config.toml
n_layer = 8
d_model = 192
n_experts = 160
experts_per_token = 8
d_expert = 32
d_shared_expert = 0
activation = "clamped_swiglu"
moe_layers = [2, 3, 4, 5, 6, 7]
router_score = "softmax"
normalize_top_k = true
routed_scale = 1.0
balance_loss = 0.000128
balance_bias = true
init_std_router = 0.0334
lr_router = 0.00123
n_head = 2
n_kv_head = 1
head_dim = 96
vocab_size = 16405
norm = "rmsnorm"
norm_place = "pre"
norm_eps = 1e-06
positions = "rope"
rope_base = 10000.0
rope_fraction = 1.0
qk_norm = false
attn_scale = 0.102
tie_embeddings = false
parallel_block = false
extras = ["capped logits"]
init = "uniform"
init_std_qkv = 0.0463
init_std_o = 0.0
init_std_up = 0.0463
init_std_down = 0.0
optimizer = "muon_variant"
lr = 0.00151
lr_mult_o = 1.16
beta1 = 0.95
lr_head = 0.0155
grad_clip = 2.0
warmup_steps = 200
schedule = "wsd"
decay_fraction = 0.538
decay_shape = "linear"
final_lr_fraction = 0.05
batch_tokens = [65536, 131072, 196608]
seq_len = 1024
doc_mask = true
train_tokens = 581100000
steps = 4867
dataset = "wikipedia_en"
Below are experts of layer 3 (counted from 0) of a mixture-of-experts language model. Rows are named router (the router's row for the expert), gate (a neuron's input weights, with its number), up (a neuron's input weights, with its number) and show model dimensions 0-191. Each number is 500 + 40 x the weight over its row's rms, rounded and kept within 0 to 999. Numbers have three digits each.
After each expert's rows: a language model's description of what the expert responds to. This comes from a sample of Wikipedia text that the model never trained on.

# expert 47
router:506534541509512438523427435485493530479516463537505436600493439491472516472509482463469536467516499452483424439447463526466415526515572475466480469528508479501516508426485481536530493467476544453548521483536510379489508534475537436426464487439533506476528548530493520463450497495447519509472527431502484518466532546493528506427537531477517511579466499492559542534524448562560564433521463458563501469455539504473477511541536508503510540480551514514512507510520502447499528458468495539502402556602599481491442546440534422515482502480462540514471497599514534533536498498579524482
gate0:441475534507461482508521444488522522458526467467536525533498488426485565482566583484516511490488523494513467607528533522497512501446470605525466571504533470477498555486606476539496520517499498482501475492595480490502522485566490502451494507501493608430523548494482429482514444439466494472445548500448442536476583531501538512538478440581442516434550544388513570531447476467472506539478532491483454476499522559510441462538461500513489564459492492548545448431498517544442477446470523502435502467495545443521519466477469511555559501511496449475514548511436461539493527457473475500
up0:406511500488416489545474468479526550465530516566524530499523500413464513495495458492499508456534507459468539535486551526462492563439465535477518468532468462489474485525511485531468464545458567533435479397551548480484502533422395410492515468551486492471452493486464480567457560460479574515445496526440488596445609495437501514522563496593476512475517566417515558542491516447578592505473495549530456498486469516494534587507522503503533533458479469467514493442489513493500508459447527520459469497478471520509502544511516461500447512551534489544484464512507523561526492507528446525
gate1:499487506506490487436517546462483553575397495492474496483458541533485469479437532582535561508516510526424533434480502504512512476484491492508512480456490516507491512522451486529501484527566488529443490543517556480468468481572585588536539508462495484475549526463482507477575551511552497486502557497572520454506462460408543579461564572496406486513479512532506574487444509558436509488459502478540540516441500522491510449510502504543432559500498522543516497478481559485532506479446489524580456535511540526494518514493526483559460510423489535437398589517499565494453452520447567425
up1:499460461416473515475469536473482524542436511591496436495510525530495464435527465537546535477499450481458535499493526487529551418487517491500474530476434477481488505518444465527464508525528484426571493525460507518519464523541600521466545523482495487480566496459519517454549495521536468477441598530543497526533511472372472570436591502512444497493424515440480609512468532548545545469465460477555467538492485481471561421512480491539436549564478527524543522461478477552500524506472548503513487488559448514427506478517522464552481476505459523442472556556470483490542488494432570476
Foreign-name letter pieces. Single consonants and short pieces inside non-English personal names, especially Germanic, Slavic, Dutch: Zygmunt, Frantz, Newgarden, Tongeren.

# expert 44
router:487487418485494534481512508527514543524519473450447525554549500474505525476512485527505550527552462525462478493510431481492484491545516528449536541561472456498476503506522442475426509533503502484518530524486473491496457535550547438450487405512451466429511442494524529545487452492498522551446477426452463475566456532506448411546539490520512450431422498542455443501494516456457548456520525432494591452465577433483487547426475506445513556483510461516524489461401534489525444462489502500537524547499543480498530501533506525542483452503546577549528485436434457433479431476565595549
gate0:567418505507434507478471382546540450514533472445437451519540485530539484502535523552518556493496424536506577501513495456507583513410505429499503493507542431470460504522512496543516471549502460521469454482462447490443552529515512505503544490488516514566487469521476464530519526512539501510527493513465467466656446495465463504467469490498479464525487575560544530505616557489531568453425509549475552494497484471552503533447597476510470562532497515504514461573529514494475491432458518465544545530525583474554487514505487506441557470570507501519503508515485493485455523502527555518
up0:530488509533464520429492408575536469519569480453411524562579438540493454543554448507526544489469458480503606525538489458528618552407540344553462492544521461455445497536490475505449465541535465536424500477502473454471521508504494511581564490542531502500441456459477492519534553518554478508546540488457399472526458502506530532477487514504508464522493561519490529517563566478497570446484516503440530559476474465556473499487544500502536522522487509596487488525531553502491479492518500501503499542512478498524528457512453495461525443531489524500483484483496451477502559511513513506
gate1:528438445433466460525625538535490508494454542487498515477581545449504489509480553479474502514416496465556535576510500505425490514528521524558478500463469533483458524497455468441493510482563378458472478508443554473452518506524501503504455513509487492415418467566477550544504559493525470529478461493477518450530490484536415420537510529536480533460488563502421482494513553507484504531474515451427516477505515506508424544519488507482513525532511502545548491511540548566460476447390526523465530470518485474427466501519467531466585463523467527495537530462531536461579475480541593505
up1:506489468478501440468445461525516543510447522536432519528543507400516543531536464493575481504542484518504399607497547450492504503551530496453470504510549515555428505547469446479519458500635499513565452507549487454443528450464544475502480502464474534444513462546436473548517489474478499469481496501488501509475460476458505463422532503512522474494562471528501467512497545495506576517561474476476518540488516512467478609482505476477461406423572495469505549529446550556459501416472482579527504461480482508440525494458565491577499531536467448547449507485465535445461523527525510455
Competition and country names. League, Cup and Open in competition names, plus country names in sports tables such as Australia, Bulgaria, USA.

# expert 32
router:456476439526558508474504495523504600534527528462476421447571495442480548460484420509495525470535480501514496537574486479431497433487438545462542495526511502496518518527504463506502519540444538515517524430420515471473451558520540484469509400552437538504454483452463481447581495442528537496514505481516463494573457535443406490598522361503510504435496433508513487487441459517459483469528513476491521483490508483500571536467535529471492528514479518438496476469454465493522483524496561549474517515512474539468471465560486484514556449579500503497586447419455479458509444466491519521
gate0:526494537476474522518497525417485471508552512582477467536474571550496525520551451511520515493479461462565509490557558554509492553459547486413491501463498505446479547579513546551598481439555452530541487484487450471473479525472534434479477489498539494457474488489563471544514532466457543511532504457522520439517500480458441561488508472455493509568507566500482530555469437508415498480512544525443454502493508511458474488553557460415491471500464470474452426457584516528458465528491484406475460490479495464495500481481516523493549534513577562539506482540534458595471553532504468365
up0:460491516527489513508520524451451472497503458541522433485468538530530530483564432546518560486460424468588486457579494528505533466459463489448556551464520526498527484542494511619503490496574475533538514477478435509520556538463514522469505453536567527464531510489511503511568484467487490500489530428543554496537470482463511557515536410519467540533492503485555440516465402527440415467536579489486578463489502497459475529550565495550435501546487541516463446433498490423502506571481471524550476478479465448442472512525499520466540517553506497542534534522536504563456552436424445449
gate1:527491452496508472549474493484601469494530463487480416523530511495567508485469553539519532509544490495563488500536568529475577514522493451552545526512564521608574453496524536498520529457467520513456479559453529526549561517544454515487545431523420423557468449493436490534493538445573439467529508492465546460506521484446570521488410502454526523536536420556510501491497511413492473454551525540488538541522533461500539490578499536544590492475554506511446463536496455410462463526443507535534557495438552499545456520518494472546513492548438463514489474494531528486517506539463481512
up1:524459475464519449536504517507544456483544471502436428562536506487536473524504454519488516492492475529487470519548578590453590497517483448525502569508478536570583422542519449478518516487439544536472484541443492530547583512516522516449538529492486401470586542420417461524487502453532499488549489446562491427568507536431542475502461482493430566559520456573477522487507564499511468466529484540573515426479543482507528521462503551492515517473500522500450482542464497462487469538512520495542500501393567541508469438493473498566522515531505548487487514466531514469477498503411521532
Sports terms. Sports words such as football, Cup, Championship, tournament and player, including the Pro Football Reference and Baseball Reference links in sports biographies.

# expert 52
router:478511498566489527461551515490443520535552520474487466512586530489475577556525502582469517533479466537520584401496501467520507496508434431528455502489468535505522530426593523554464462459454521562509533486480484505507507507560506503542535527428459478535482470540468512448497485484564507484483534552477482520536553532506452483489514524561527379585496466583438522516472517509513545472458545486484491545441469582532474501556481531457457501523469473523557567477497475453487518488470562450512489476569546426436459492531518506555551516470537436492470502531547517511371500461462484475
gate0:520544474507459491514543482511491482567497466487520550503496529496473511508500527568477581499396502529577464479467531508501478437521451520574528511562450535521485476513530518512468515479479550577554512459493582498485501519505487520456474482467408435521539431496504514508484451455546466456472548562490400500475591470507474530464515548507554476507455488553475536487441513479493487482474512520494472492528518541537563510537557411422465507508509522493550527503494455510566569505481549527557571529503514451427426461541494591508428574419462490439501561545520487468461480460425490439
up0:503524495508443517540515487514491508527535445501523496527514529449420528502486558551476538503398498515566470503545489529497514465524458510593520501569450499519496543504522534514470520514463551608550526463489561545483460518511444531456525477473415452497504446500497504521468410505559475366478581590470429504502561485515466510446500548490527479506468433525470544493472481465503467453478497513489459503484513580526519484509538452472461529524499465489579517504518456509535570551470533551538569489530533451475471475533498607520445563426471428468525543553547477471470481449447499479
gate1:525579496536440473394505564487602534452486533489518504517462494534435507539474612528561515516475527555491499432620520550495524508476529452518542564478490451473438568473515486497537482527507448536563476489516534482505466436410471504565545522472443557475460464536499500483549536519504505484494527401545530503531535457533491441463468482453501558452535481507545545477490514446475493547523512498515449582447472556556405487498536518518529439578516437524516473468479551430486489528512455522503465490544510482585514503492505546513475499486504464480545494474451484521533472458437481527
up1:561527538542419479425483514481522517404499474494505416530467505561432468615509560486473476516513496506467499477547531569488506521470514454553509469472535485478531548478537454523533484514465485513529478489505523491444450507521503533498467474443502497478543491496480480464479510530544498491531545434542572515558613480529533438405479496493495439456547400484480588491504495455488486566461476482464464575515467528509463440559560547510523502510509371515473451458446505472540531557539457483589482579502490460535461518490415548483476521429494526455484474526514509493493493501481454504
Section headers and colons. Colons after infobox field labels and the == signs of section headings, e.g. Presented by:, Location:, Genus:, ==Investigation==.

# expert 58
router:469496499512439464519530506508504472477464645542420514485537575492472489481481510573448480509456461497509510470497557512438542426563572449477525522431556546522479538486522465466482508517526536559479503468592516457513531521400497531523503453503503557553579501546511466568506503437498457464477463523447524473499511536474525501448472522540521514495519512560442511483519482452444457472528502541516429421451565505489487476488463529534517493451562509482515480495562555517565488530505461519490467418548533490555542414532446558440518480469488470489554455445491408527496473459426498510
gate0:484527475504498441525502532535519538543547446558476537495479456437582493416490570499526503588514508553583461527517494468500529494486467438507483568473542495484454462516544485522546503460523497426472533470478450551536528509515570470583487473505531512434503510557461555507492478484533489557508500541431508496463478498460580495512427461501463546504505558448512525529507384469514487512494616476540509576492505503504467473452509477424452435550570492420400474497507529473436439503552559493473549586518476528496547445470489508476561480555528434504491481506505485498523471543500503469
up0:519491552526542495507525552488492462637596531469505548473489484513489477458550497520395474526502519429462500459551510529477504504516543466473468516488432457465561497469411425585541499518449557537543451499468535519487480516543491544491490485547533503461449603508504518503436513519466543453468487472529504481468471480504446437557448509513479466522434538524578483478544509574521475508458477490458524436495498507516509535497474514496560604498517517572541520521494530486537500507535465438529528575469527566489548520458522379540469493517438565540487535534534535550549517508499485441
gate1:524515536533524477462532447477537551496422502497478455474393521507539446469573491561523420534520510508423521458471509499443491474496495572515532540473496548464468510494452493471559505509439509504479524458515435489541528481455610496504519533481455580523495486554544493496531472535531540529483538490486505493479517540634655470478477461548489470575513529482492505485510458478492484506535512510517476546541483492463457456487519465511498509438399492537485555526458530444495553514424491465584482533504465506456492513488521515491578496530550521429558487479453435549457456580467464499
up1:493482472467516511516519460546499495499395540460478443467462546510508469529579502600526438437439500469467578501495564499475514488505461542506528558487481548492522501519514534483542523521538489514555526454505450458527519439485516495494513535488498543466455482600506528488564522491512500450456542543510515523451579523546479491479426495550477502593515498426493537486440501469509505483540544531501511568542496490527515441489607529522454471481410494557511576519423481531494521501439471431548491558497469444491418495515542533473544501471612476456570430476472479542498431435477499495
Auxiliaries and clause pronouns. Forms of be and have and subject pronouns after commas, which or it, e.g. was, is, were, being, which he had.

# expert 20
router:565516555471565489511509473573524510503503472473516500544431530547485568461463508544516451519493469447425539489544562513488466470527507515547430487504491508460504552493491565517567495453564438497506487502489447506400462496462536525484460514418533537516541509505558538463580533433510463514530476445515484451504428524558480505487492543520470501535429453498420476489514506566519484458461508407467568506509511580502494515424506480488542464423470473491425494444565568560560531530545433547544486556464487455506542462469545476539512452487444533478496518531492614482550506507481501479
gate0:517598483512529533501531461562432443469524481448486522473479493505527506519498585487541450497582509592459531525478508496497539480514443449468518521520489440505495483565522464530515538476498472470604550457481496546519422574460549553537523466535477558548476625516494533506555523548582508490462503553514527525450502480480511481454488463560534467464484524450493502497473489440463546493495492540596498544590502464589496400453476423491491531510510454452500548465464483529477580490557502503530499497531438512456465484487511513464587488493455499521484552488522481467556489541495442442
up0:444531499476509508491513491533495478524517449432479526501509530476489494531461562555469488477566464555484514583447541530449492546539418485498530551529447476506493503489482425524482558504457392527548537444497537529507482530439492553510475581547496530546447544503479483460515496518609487421500505522523469497486480509468515577492517486575546494500533496463415461476498404496390533496456542516502536582533479511535540444441477487508487536514543458530488525470476509493535540488554469506525551545433500445476502447494461588464531437495492404514533506433553518470586537485472443515
gate1:513528624547516591448513450520506485502430546497550400572501535545521527473508482540445507478555527504402547488413537475521498527533566485534507560495437517536516536519495538449550467511498491506551429508440478478492552501515444485560492500509508491449476572422558464501492484475443489452485480552514442529519471518569426597501528529502473465496528452438507495483500437467439498415484544524531473539538520530465475434504512503527508463476546502481447520495537490507481558566558493555417486551518489503496500505485524525491521494497402531515578461467505466488567499459519445521
up1:509506497552524582512510493496594514493488531486562429481513537508531539459518480533454577499522504518468434421482507496502482500534498558480467478526501476484552457476564482518499485500485506504387459481438467524552458524506458468546492476504550509440470546454531482563537505442485518513512404504499513484533434547539410491552536486539554457436480513490530487499471527570489519468494476549542496494493523461440507459465468552500491413487477445579472570499501556480486483484570442461458535547510559550518440574514481525520534472499382551516502490371460454509535539535484560540
Biography birth details. Biographical words such as born, raised, died, aged, plus colons and parentheses in infobox fields like Born: or Occupation:.

# expert 45
router:426484454491479505495505512510480538549470566462512542521512454538434530468400526541453522456505490467449485543540506425552492566519536547465445528500475466498468545558458585491526560571532554529510511451471432465477540468504463549452481544399491414474420463435489460496535561501526513487487537591506451470475519477439504526517480476515473489516470506553500496501506475463451534478508500532416449515510473527449550560525488587474462539542499526458474530498508469506522544417578500567537565572474440446543538568506496498469524457458513518524563478581527485471494505489465523502
gate1:460574530482486515509490492499526451542509460547553447460559519495485443573504507523465470497426514552541509500398516494494558577498515481510506502511481500482544518523509548414549491492563468550473506551552521397507478521535413562504490484486507496556509527410498463604461503521509507464550479514491530438465483532519434451497506504511564496519576503483651463504545553473463476520577503510516450493438445494480521486549508543512499539523522527524450490489497439556528514548558439506469505506469488472514515467480455544462446500458466535492484420471527545474560605548475524456
up1:410585507487407436477552425499482589573494448550520460517473517456478505548484501526462475520458523457551523521416506501509545565499521494483453495509448495488526487556485519488517507567521424580445458478523498478465482507555417608484510466478469527532506495470500514536445527539503466512567446514459563442501491529534460476561531490518595472528488545544552525468562521530494478525512549462427464512494464495515476518537495525524479611532512484511439490465490492544542578449548506503494525528477519451496507483483495538473454488420505528480526499491566598495546551490502593480
gate2:520537489545557447478546509513486443498493546467467534521513479485498550511564448552541470555393522491560475500448438437515521502507532554524485550574575513510488503521515502545472466453470524549491521525452482537523553475516494506479545501557421491515571474495412500466478477553485494462506513471539512449472465517466550464561532537452481601566496419582548479461466501535538504509548519496483499570516467473543499531511527517558471549492486399488487445534590465406563480458546531500481412493530438467514535531535513554557515507529435520523471535506516559506484567555506470547
up2:566543486527562446489494446507482445447492526442480544543506497511524509483522451549532540498460512489561472493482425505504450508504572497562457557563523512496499530534510495541433484538457502504445508395493500530519581467527536504479462541531505455502516476528382515515556442519563477516489478503499506519505496614446576481573538523483494526587397437504515507464510508539525499512562525546449538537536520505465500495535476522514478546537536464499464467461587593459541581428480500520501511455560491490507520556550482454470532546598485488517476543507522582500539463528496523547
Year digits. Middle digits of four-digit years after 1 or 19, as in 1991, 1936, 1905 in film and career text.

# expert 14
router:515508461486485502485432495500477557492508532450488417546500462525483509457546538555411539543458500497499442535443520527528449543528428532431515523604491457551480533515473547554529436536523488480515523506520456546446475509562475425464537590512493575516514442564506443475476556556446468469558511471440466451480489498433524529575511483554523497526557543496542454549466460478468534531444476559470471495524468547523511515547562430540471501501455495450438444481444500477535565430517554567450514531472516554525522543474476511578522528523536498533535509496519519532451443550465529539
gate1:459501454499513425516500440513540480550526524605532485553566477476532520517456485504518507520480477516534465503446462534465519589536522503552603493544505542596505513464517474519534491512485498491503452489554503506477481533528514579576524440551512493466513493447497495440525536490514476538530406471512466437476497498555519517444496425472481517517501530462492484533501525474490438467400539502498461569533474467495499553498492447490518481517610467560508451503448456566536522536536504539537542438426513507480491551556474543477546508524470438616540519487427405466446497508522449556
up1:460514478524557467474550520533525520531520468514465506490583442507487600540437478529493559467511488545448511540544497505477525501486488457545520488490503524604502517536506516406540433481466495444525440516493496466478491464581491490539531493481499513525526537515556511437508527434569519406479456400513500454520464558511464489562468484509447511523517525471501477519458482509531485466568550476393535488457644531466527523529542491538555475499553496532568533533509484501472423502603526488529448522522525440575526482549514476519478489521522506452508536574587501494561510513510517453
gate2:490437477517498492430555431474507522466470440422526489517487447476487533479542517418522550495538524411518483460474499520478519566451493528467436480505431534446525487502445472498487474467524494479501474551442563499444484492475488423458574487513461537532512534500528522548472565480465453497504475477583526566515523505542450551523474503467516507539520449446477567531549532552529462555531442503452465488536498537556495491440486486567610425483480453495534477522553469563490464496552524463429575489547541429506541511572478490522538458467500558496540488421423587472536499518465502532
up2:541468534560506438427520439419507496521531444424543512521492463460469495464533504383521473502532559457535477478494456521471509547480520568451462456560485490454563513468470481545482471483485504480470465550454494503404459528456472439452525490532489540488507541451537515501471595476467472528500406464533555531510487494567472558516461530458519540564530448462485555545571475531529392532512450591477484490505483523626436490490466507598511482471529483504463510539542475493485489499526531478519531492534481430543498528518458476530549504474492531526533498479428578474482500525505481541
Digits inside numbers. Single digits continuing a multi-digit number, such as under-18, COVID-19, years like 2003, and numbers in tables.

# expert 54
router:469563488528474501521475444450492560528372559545505499451453462480472497473466568455519483468440540543484426551548558406437513500498554459491502506458478525506485545466579489439465504519531449536527501496440488452477489541529485485461485501485532515522582523511531529413496514498455443531476542519474497468505514523530426457439501472491488488443540469480494448484593524487521503520524460421520511447497460500444516538575507476472484459413534453509470469477499478576502444503479497500441406475542542439522465420551441475440483535430501471495511483533548516527535522457533571443
gate0:479578392568450520523481511562479484538410432494423493487475548450457542504515527509583426449480509498460475516560417539502457533473532531558515520490453474433464457484439519496503500546460473454471540479492533505477475489446469495499462507525536541444543574468549487497481516559447561507473474483489515496458572475527446507463496489509507455551524473406446534488494507570555526556567428514440483496466453536470550445482490458477488545486563532478501573479492470558503514533460483466453409516474480498546484482497500476498486503471499525603429511451504543503541511472501395487
up0:497550515546461458524467439512525489536518471436488458443501476565503474490477527536532473511484457463465514549469437444497512545498460553511461483473478375506506460522507505511517463505459489505417519534508560449518466507410497399499582584535455508518531484503517496540424523473529530535551532436454522591508572442565492398596566482547528426477506524527537518491499494436496473572512508493469433469502429463501467570465448534570508450528556503486527470490457524470516489561499521513499476529454447431468529527520502498522441505507473497488411528456513500529524491516506508437
gate1:420488540443470491500503545540517514536521463465505548454503501384494470480470473540491541488468552552516468526500512439515591514496480531548486497494426510471540476481497472521452483483541510550522483459498448507456490511616540568499485464578455527461507495552490501499512466468575551542489395518427473502475509576542514565507544459546508551519532500528507458499503468463560484508473566565449496571549479487480473477581432500472469445475561468497496488521432498561532473448481485579482566519540411484451478475512531437484523552468477481481539541520505556527449470411562528469
up1:557547529557528535523545533559503508535550507424465493448479461518471487513508543542565555446474550554465498491384533454502512505528463511542450590453376560550454529454498507491424492458537483456566500479425431482489473523525505512539462496549466492506528547486533484542531524459556489448507447482457505532530484576490524537482460462455465469495513475444510477498481476493548495516519539559512480499518515546464446447500452475466437461494439469449515527510451547461561491500472495512500434475586499488460574454415506471465571573496583504472535529557463512529552503486485445484
Action and change verbs. Main verbs of action or change after a subject or to, such as took, began, moved, withdrew, became, initiated.

# expert 19
router:558535576512492482508429485460523459513481504487468438526485424503496519524519476515469476514477528447522488512466544484516538566485517477533492509474521473484536532512492444530546459538534519496474542512528490533535538477532469578562549557564420491496521526513506456518497539525521473495545385437540477457508606455543550539525523459536521477501577555564536498529476454403513498459467528528584462456452491565582430519431577448463505415514454456599475448528485503574437545508524445548445491508472509510506489500554517552499493526516505490451497450550476523558487494496428510539
gate0:497476418548552461511435534461475453540572537541473518455497473464493457518456531478449517510511431496509514488496490500547461476482449510518532482447541556478481484547511466428533439504527554517439501427424533482403456536478577526491529495440530520605578454539550541457487503517494536544448454420522498514481521511477526457562587462525476551514479503502429501521504458458501536489562451570485438486480511527524473482575587450490507526499536509529563500524521501485496493441421552455495504542516469487541480447494549562504435525520549454494592459520517572523447470543517514483
up0:450514388534519464515481522485512404500572569483561535545504525461472500527515490582474537489522470485510529553491530544514413481505491496484514475425514527517482510501466434460468477532589499415425508486433505503440461477510511487499506469439567556611509501441565453588491487512544503550503479476497459489545492512487501469533572441498479495521516524487466502486479461491544501467564484570475467546504393484478471492495546511508508546457448490513524454575518468468566445464389575443495494472493519454528492504480491540469472572541462448530550413471469506497493470485476532503
gate1:518472495484478527479492453486465473385514421485498515538456504541588491539544591488509423516503529537552532386431556424521508520533493527549527472511476504503447508554520506494513478511590483504508550477467448446522503469506492529489537481547468524525562466553522577425469544500522494516445454424518511550542529566548486529481467465451544524535510444469537535530496537530547525508558485552464537570475457502547484505501557555560497535429498465538517470509517503510422461602495466478473501503454527521518541472590506542498421526522419446508470514474473458432480470484493539478
up1:557475472555490558469532503480532503466442478468440492527406532527499512562547558522493466455531561505485550409473491461506471470493436476485513540544484498522485499549513538442563433476516423547447497452525434454578504470458559570538519502570464506563487487578502492449452506487474495467510482446549508474457572493563523582464478476404524541485483471461499508509452526455529548480568432551457458530513406520510550536570552574538500459477486487534528435517550504523483452550462498502509468438483507551523488489513501554543432500462493458528505547477425480482489538513496457465
Digits and measurement units. Single digits in coordinates, dates, measurements and tables, plus units and mid-word pieces such as 0, 9, metres, lb, /km, em.

# expert 23
router:489448467463566546522508540494522471481520470426497548588557576492531498510481456518485498504427551558472529510470483496547444493483569457492496531544411460440489593532473472421484531454525532449534575462503477525463513514467557523439480505525444505539522432551472505474461455554478461431507569457498456425469525497465513524504568514519499512501462477512562556505401413468518534504501492529519559449545532501561534468533505537482480464587483554506586488503480457522479529490586507536468532509561489455463492547478576513569479440567556527493498521490502473535513488538497541527
gate0:477576576452482503484473532529524488550482505481487464579557469492511464526510479472473539473607513541541489463486544386449554566521491476450497486560521456536575537478516590522521474527520481498457474437543505488522494444504521438467490492401465455475427448508576457452489517550535490440457527520539479498478470475514490560514487554542513505483499454440539459563428488526517557510446463467526525471530500541527484478506514518546591551546510462432496515552450481480415565424554515500525485498490486450494513502473468531533478411470542523450487585489488512518562554537473510468
up0:505497544462544519474494549489446492453508443446504415558513522458553483540562522483488523523506540506587507474506491426517525515408462505495510523530442519471543552421485599563511523495506469495513494446528485462462483493471561433465450519507506479525437465424559468437493492544498500482457540532547454454482388518467465564524488504544546493472368491479498482491447519480492480488436457519508526442516488480560581473506493548495393548533492544510523479521490495501453542447584523502551461546564464471479487550442460521448506515538490502531537559477500467485478435445511482558
gate1:495467465532553569488491462529545535463489545493392433520528444508498598586518499411476513497526512417593511452500531406427486464454475503469508495478511487496474503501438484496468462529463542490530475483450434530459531454506502541488501527533452528470476430535431500505500510533550450488549517431489525503516548524466499495507548477489552463561452491498521590536510491511424521464461432499527601493545542439545518465448560577458506515511461468453531500522511514392510529481501491549515497427479466457477478495563575449468467498546507492482490519500522458525436505501581505534
up1:528509464531514580533428494551480572528489545553422409495542451492582507580483450491413533503553476428470476416487486438452495451508553483494526503484512472507463522473491477585481482506469541494515466470538440518490483471573482553500471506503511482508479458523350437496484509463509492500487453514468453487532561521514458468532557466519525497491460477487532570491493517582401482440534528480531557529471516429548499528486510531483548521530470492462519463516526567420525502477511507578533521452433503427538501522520539501466483440509530560548511433507508481542467489450556521523
Capital-letter pieces. Single capital letters in abbreviations and word starts, often after a parenthesis or quote, such as degrees BS, JD, MB ChB.

# expert 59
router:453495570431484466559487565481468437512561428491519480562443550484461471524503482450561518524468434537508506529426422495504454467446472514523482450444456502513471451502512461528477522433468465479475470574477577488424439537433528483474560498534541521539506505451477517498579566603464484460504531500468529455471589461481584551539521529522467465535422557490525546471505493513556520509463496512554492500548476469572499444475488498487498534535526580461452561514500509447496549496448552546508498466514411549496457487466503519491468565527476531472534468484512481581525463513489446507
gate1:585485580498502485530455546530503454541489470489508466542456432498461499487510525531435431482522439457500485447574511475520473549502483450496491537530497475489558497498538430544567436536532557561516542473573535509573543490484505480487574514511521542484483525483469477471479601481441537522498484469499526451448525479539554500446515543523525524483488464443538503514477545599469535543462518510509476510562484510494547510516475481527530568539486496480472504486468569474495518488626415545535444478499572562556520510574507509502463532506498481558404533437451442541514472470408563517
up1:550457495568508539475468481476460442500510535555513542491524502515472443535358419565553467490548443501520517542526471453510485460499486515532447479467499489472550556520470487483456490550450520461569481522510554533498466475503542534495457441474532479560424448450460489502519498539487578423523549520398517509497509520466465430493502538518489431501506457544512519453567526498496511492538489524426509467459541405487530577494532477556527472475541489470503568446551491549458577519517514469481552570454399528540523505510448493496395467493492492525446493471550504485492510532481535565
gate2:399503525479580494476452538470560484416583509471510479516512523387427508494531493495429529490558523478575457518471521513432513565478521508485457455505453498499470493488430503473389504472537541532452527409512487499420476450427460413483519495437550493469479558440504496464460585482435503556437552490455553489549501491471500496452490462517573546505512512516469548528573467541463436519506464538557486504497482453541497456466509527491466501412471478476515562506491513467469562442530538544535444495485505536493483498472495453488542511511527550478517481527546474539517493463486428499
up2:529592446510552483554539549509484495526510513493502448455501507503576453493532468465524550482490470462453552507573563482470452511536470483506498535528488475499503475559507506508527469510468468532474497510504468524506528542560445468529552490474477500574468588503502511545532465507458466438487432521475501511526483533446439408455478517578476524479489505487482443447522457538466508495574594498550508459507505522379483463470548501568547521492540528479557491532511618403463488503499449494501476440493540526479438570536560428496484498552442455496486523469451506586454560449536510432
Mixed pieces and digits. Disparate tokens: digit 1 in numbers, Thai-script bytes, pieces like el, et, ot inside words (Lot-et-Garonne, serotonin), and Yes/Not table cells.

# expert 39
router:498515538600494520516509519524506518485470530487512493440482579509487473532437477456470461452476467568469501533554514522534557488490548451485496484460546557489453549481463473427464515539522434540547468441562522462464528519530476531525468519538457516517531524509525470493469563515479456414526404582428443493468532535526507524414448510537569498524517474499425485485519521374492519578476461513499519498482485494524462489542488509497443474465555520501422496488537514575517447535449534525545450405535459460547493439555505537385494491463474450508554440479524466519482482466547532485
gate0:511518502511485633491538546556511418448556606506538579529419405511564487560458582486512546500454512519474572509473472540419516498477441443485516481490480454594526524555476516443509437535476441492543497507493534475472542513507453537481488558541549472532467522438500496404544512549430515447533553462500491496494480448504463473498559442474502439481439486537532515487519546490474519468473496516531539564462511526553540519504516504453452451505510568488439465509453522483509501490518512548505548499514470455502488489494512528486502453509509567533526540550507474500457499458587425441
up0:592525456559561567546497544560523479486516540460575503511408472551516562526487531474506550484491510556530567528539463501478495463452492409464518518500415484466578516524438549482496477521517495493583541427463533500507518478510457546530553529523517466478502447546532516481505496514478532480517380452569487480500518544468514463518546562517484461511504460468496470473509491465526496474502448470513502615476560504537514546430458487466429471449518549506481561503446539529521480494485469537554541521452426465472491524527588502448472471502500520469419530576473458529452478493557454437
gate1:536530439545518555519479471515512510501520379547508468535482525447477503490490479522566518476498485565501401557533513481477506502487537555517405499491525511527555491523491554513441503476559540514493548427483557464422527483522538484474497519484544527499499477534544523528436419429520505501437459505489543505468464511545535523471444442540526484430424458531549551489547409514535498501509496507537496592500541526486483447498433512525529516588494494447518550500486500487504529447549437583535525539548526543481471584536476472529515494559537522536517564577436501497450580456540531564
up1:506564501526534574563469518605492446542527488498551490518511496527485490557465485522422554464449510584550504508503467478415571503516558487484488490504450543478524501485462586483507515449463557512503517425490520478452535498510469523467459522530477482535464454469544463500374469519478502514408509511494525537438525512529563501461553430507509474518445468533502491472448523415567482455532458546591488605515521509524447492512448432482498431528521524450475515547503467469499486519473522538521515441484405485439563409524520506481434564515523523491485511557538494500497520464522471517
Auxiliaries and adverbs. Auxiliaries and adverbs after the subject, such as has, had, were, and not or also in "there has not been".